From a checkpoint of a small mixture-of-experts model trained on Wikipedia.
Experts: 16 experts in each of 11 layers, 2 picks a token.
Below are experts of layer 8 (counted from 0) of a mixture-of-experts language model. Rows are named up (a neuron's input weights, with its number), down (a neuron's output weights, with its number) and show model dimensions 0-127. Each number is 50 + 10 x the weight over its row's rms, rounded and kept within 0 to 99.
Before each expert's rows: "raises" lists some tokens whose logits its average output raises strongly, later layers aside. This comes from a sample of Wikipedia text that the model never trained on.

# expert 3
raises: "\n", "-", " "
up16:54 33 55 64 56 38 41 43 53 48 57 36 61 51 61 37 63 57 34 34 36 55 51 49 54 48 64 52 37 40 49 58 61 53 64 73 33 53 42 51 48 49 44 46 57 39 47 35 55 47 37 40 66 46 52 51 50 53 42 51 54 56 60 36 46 64 32 35 49 48 38 40 49 49 55 57 53 56 66 66 58 48 44 56 37 50 46 54 76 31 53 44 33 46 61 63 60 51 55 59 49 42 54 54 63 74 43 52 37 46 58 46 64 66 60 48 51 47 42 43 42 60 33 49 52 61 50 44
down16:42 61 32 50 41 55 61 55 25 51 30 53 31 37 61 51 41 64 47 62 54 45 52 46 48 51 42 59 47 31 32 56 48 54 37 55 41 59 46 49 45 48 52 16 65 60 55 52 47 43 47 62 55 53 53 53 63 48 62 65 40 63 50 65 27 41 40 60 58 57 39 62 54 42 44 60 63 42 53 51 44 44 51 44 41 58 56 46 54 38 46 28 71 52 58 60 39 39 48 62 27 48 59 33 51 48 44 38 38 74 27 59 55 56 46 45 52 61 52 52 35 50 54 45 47 53 53 52

# expert 0
raises: ",", " ", " in", " and", " (", " of"
up0:57 51 48 54 51 22 64 49 51 55 49 52 47 53 61 43 50 49 48 38 62 69 56 49 61 64 58 51 60 52 45 44 46 36 35 50 77 62 44 37 32 52 46 42 49 48 52 55 49 58 54 59 45 47 48 49 50 33 54 57 41 48 58 57 40 41 65 58 52 58 29 53 43 43 49 46 41 50 57 53 38 60 58 57 49 38 46 61 56 53 41 49 58 54 61 58 43 43 35 52 50 54 47 47 48 51 53 52 65 57 50 41 55 57 30 42 48 51 69 65 49 59 47 40 46 46 57 59
down0:51 47 55 40 36 45 40 34 51 37 62 49 46 44 48 59 45 47 48 59 49 58 54 75 49 47 28 36 45 54 40 42 51 71 35 53 44 67 62 66 45 37 36 43 62 42 53 54 43 50 38 49 70 47 53 52 46 57 43 45 47 46 50 51 55 46 37 52 51 56 52 43 52 41 42 60 48 49 40 40 55 48 54 40 52 38 41 57 64 60 55 57 49 43 52 46 72 50 62 59 47 77 52 45 57 42 53 56 60 46 40 59 50 46 46 58 44 46 63 58 62 31 43 71 52 57 72 53

# expert 11
raises: " and", " ", ",", " in", ".", "-"
up16:43 52 50 42 39 56 75 42 55 40 65 55 48 63 54 38 55 38 45 40 54 54 36 37 68 42 54 57 59 42 52 43 53 42 45 58 46 45 49 63 45 41 53 55 47 55 50 57 62 65 40 49 66 36 54 48 28 41 30 55 42 48 62 42 35 47 43 41 39 37 43 62 36 38 51 55 41 44 52 70 53 49 47 59 58 53 42 59 55 53 49 57 40 56 41 55 49 52 31 49 53 38 53 41 57 53 58 44 48 42 49 62 69 62 35 62 51 53 56 45 41 44 44 42 45 40 52 45
down16:61 57 57 52 32 64 46 47 52 62 50 54 30 47 71 43 57 76 40 53 44 59 46 45 36 53 56 40 46 43 57 45 53 54 52 44 52 62 50 43 44 58 48 47 52 45 49 32 51 59 55 49 57 41 48 63 60 48 28 45 45 49 45 41 45 53 53 63 35 43 42 44 66 33 49 52 39 52 42 68 51 54 48 40 58 49 54 61 39 53 65 49 46 48 50 62 56 44 38 51 65 35 29 71 51 37 56 53 52 56 39 41 56 36 59 48 50 52 50 38 60 61 66 31 32 37 16 54

# expert 15
raises: "\n", "A", "S", "E", "-", "The"
up0:45 69 47 47 64 47 56 42 58 36 41 46 47 52 49 38 43 69 26 34 63 53 32 42 55 45 46 64 56 59 39 48 43 68 63 46 51 39 57 66 49 36 39 55 45 46 72 43 54 47 64 49 56 38 41 35 48 54 39 64 40 61 63 63 62 51 42 29 36 46 49 37 52 63 46 30 63 39 47 59 51 65 57 53 50 59 60 50 50 50 52 49 46 66 60 37 55 43 57 77 50 35 49 60 47 34 56 45 45 45 35 42 52 53 53 53 47 61 80 61 34 47 49 61 51 60 32 54
down0:40 37 30 44 51 41 63 43 52 37 65 33 59 61 44 51 61 52 38 42 41 59 67 42 60 46 41 56 71 56 41 36 47 49 66 61 69 40 35 40 40 50 42 51 43 71 51 60 49 59 55 47 40 42 43 51 51 56 58 61 47 47 56 50 53 44 48 48 69 49 55 59 40 63 44 57 51 74 47 53 35 47 37 59 59 40 52 47 63 46 55 44 40 55 66 56 35 22 33 55 49 64 34 57 39 59 29 53 40 51 64 56 47 49 52 44 43 60 58 47 60 46 55 44 60 47 60 58

# expert 4
raises: ",", " and", " "
up16:53 33 57 42 61 51 41 61 35 58 45 73 42 49 48 45 42 51 65 59 37 43 51 50 64 45 50 51 36 44 46 61 62 63 58 51 48 73 29 35 52 52 51 49 47 52 52 55 63 47 58 66 37 48 51 26 59 57 35 31 59 77 44 57 56 51 46 63 47 40 46 52 61 52 58 38 44 57 43 43 59 35 38 49 57 51 36 59 53 57 56 64 45 59 44 57 71 50 50 52 38 57 46 41 58 45 48 37 54 43 62 59 53 57 69 28 71 37 65 42 51 62 51 39 55 53 45 49
down16:58 52 46 51 46 58 57 49 58 63 52 39 40 41 43 39 58 49 40 71 65 50 54 32 32 41 43 48 37 68 38 30 28 61 57 44 39 56 48 54 48 59 63 42 67 28 40 48 49 41 61 51 55 59 55 35 41 43 40 67 49 43 49 51 35 51 49 47 45 37 64 53 43 49 47 47 58 61 62 50 60 40 38 43 54 45 51 49 47 39 39 55 29 43 62 61 57 68 67 56 45 49 51 56 54 33 51 50 54 52 42 52 46 26 44 47 47 42 50 46 61 43 42 63 52 38 58 57

# expert 9
raises: "s", " |", ".", "ed", "e", "th"
up0:45 44 59 68 74 58 48 76 57 40 56 47 46 47 53 45 66 45 61 51 56 43 43 45 39 60 68 65 48 46 32 58 38 67 63 48 54 52 42 74 58 46 52 49 58 35 48 26 46 26 49 52 65 62 44 48 48 21 27 49 46 56 30 46 40 49 39 63 41 63 54 49 40 52 50 65 51 49 55 48 42 44 66 46 48 56 46 32 64 52 55 60 61 62 45 32 53 47 44 56 43 43 43 61 52 53 47 41 68 44 45 54 60 59 51 44 38 43 53 34 54 44 40 62 65 50 58 27
down0:67 47 56 40 41 49 42 40 51 54 35 69 50 30 42 53 49 61 54 62 59 53 51 36 56 44 49 48 38 59 48 53 57 50 46 68 54 29 51 53 38 37 45 60 55 60 46 44 45 41 51 36 38 47 37 48 67 43 42 22 58 57 41 47 48 39 60 46 33 20 48 53 53 41 35 52 41 63 49 51 49 33 52 55 67 65 45 45 36 39 59 60 49 47 58 71 46 40 51 57 28 59 53 53 27 58 51 48 44 36 33 49 49 52 42 55 45 56 45 60 45 50 38 54 64 65 51 53

# expert 1
raises: " the", " a", " ", " an"
up16:51 62 53 54 50 40 40 59 47 38 51 75 46 66 46 55 46 54 65 45 46 52 44 39 52 54 29 41 28 60 60 55 45 39 50 69 54 44 50 54 44 41 60 56 57 62 39 34 56 46 57 58 62 61 76 40 49 37 62 56 55 55 44 62 58 42 47 42 55 50 40 45 63 56 54 65 31 43 46 35 64 41 36 54 58 50 48 48 31 38 62 60 42 43 36 29 58 18 68 49 54 44 37 75 51 51 41 52 59 54 42 47 55 38 55 58 51 46 50 48 52 45 65 33 56 51 41 40
down16:48 42 39 38 42 50 22 52 60 43 50 65 30 55 43 49 44 40 54 62 46 32 56 59 36 39 37 48 49 47 45 64 42 54 46 60 48 34 56 47 40 39 57 35 52 42 35 49 63 53 49 43 52 51 51 53 63 40 78 57 83 44 31 55 43 54 40 45 59 47 66 50 47 55 46 63 55 48 48 52 49 57 38 60 45 57 56 44 49 47 45 52 53 47 37 49 61 51 70 52 38 57 58 57 39 53 50 68 54 46 59 33 59 52 48 70 51 50 56 59 72 38 50 54 67 45 44 57

# expert 5
raises: "-", "s", ".", ",", ":"
up0:46 58 30 61 51 46 44 56 59 58 39 50 71 63 52 62 44 34 39 48 71 61 50 33 46 44 43 39 54 59 52 47 61 41 49 37 46 50 42 60 58 46 54 66 43 40 37 64 54 64 59 51 64 58 46 45 36 41 48 44 48 49 47 69 67 51 59 53 60 50 39 32 32 42 50 27 49 43 47 50 45 60 58 48 48 67 47 46 47 44 39 37 53 31 53 48 62 46 62 50 47 61 38 56 43 27 45 41 42 67 57 50 50 44 46 47 57 43 47 46 47 49 48 67 43 53 42 40
down0:63 48 38 61 52 56 55 48 51 61 40 49 61 51 55 37 38 50 50 59 59 42 48 38 43 41 44 41 60 52 38 42 53 38 55 37 47 64 45 62 47 51 74 63 48 38 48 55 67 67 35 55 55 63 53 60 33 68 51 47 54 51 47 56 45 74 45 45 55 27 56 47 44 43 52 40 62 55 46 47 45 43 59 75 47 54 46 63 57 42 36 48 37 34 49 56 54 46 58 81 42 47 54 52 48 48 49 49 59 34 51 45 55 56 56 36 59 49 33 63 52 57 51 52 58 41 61 46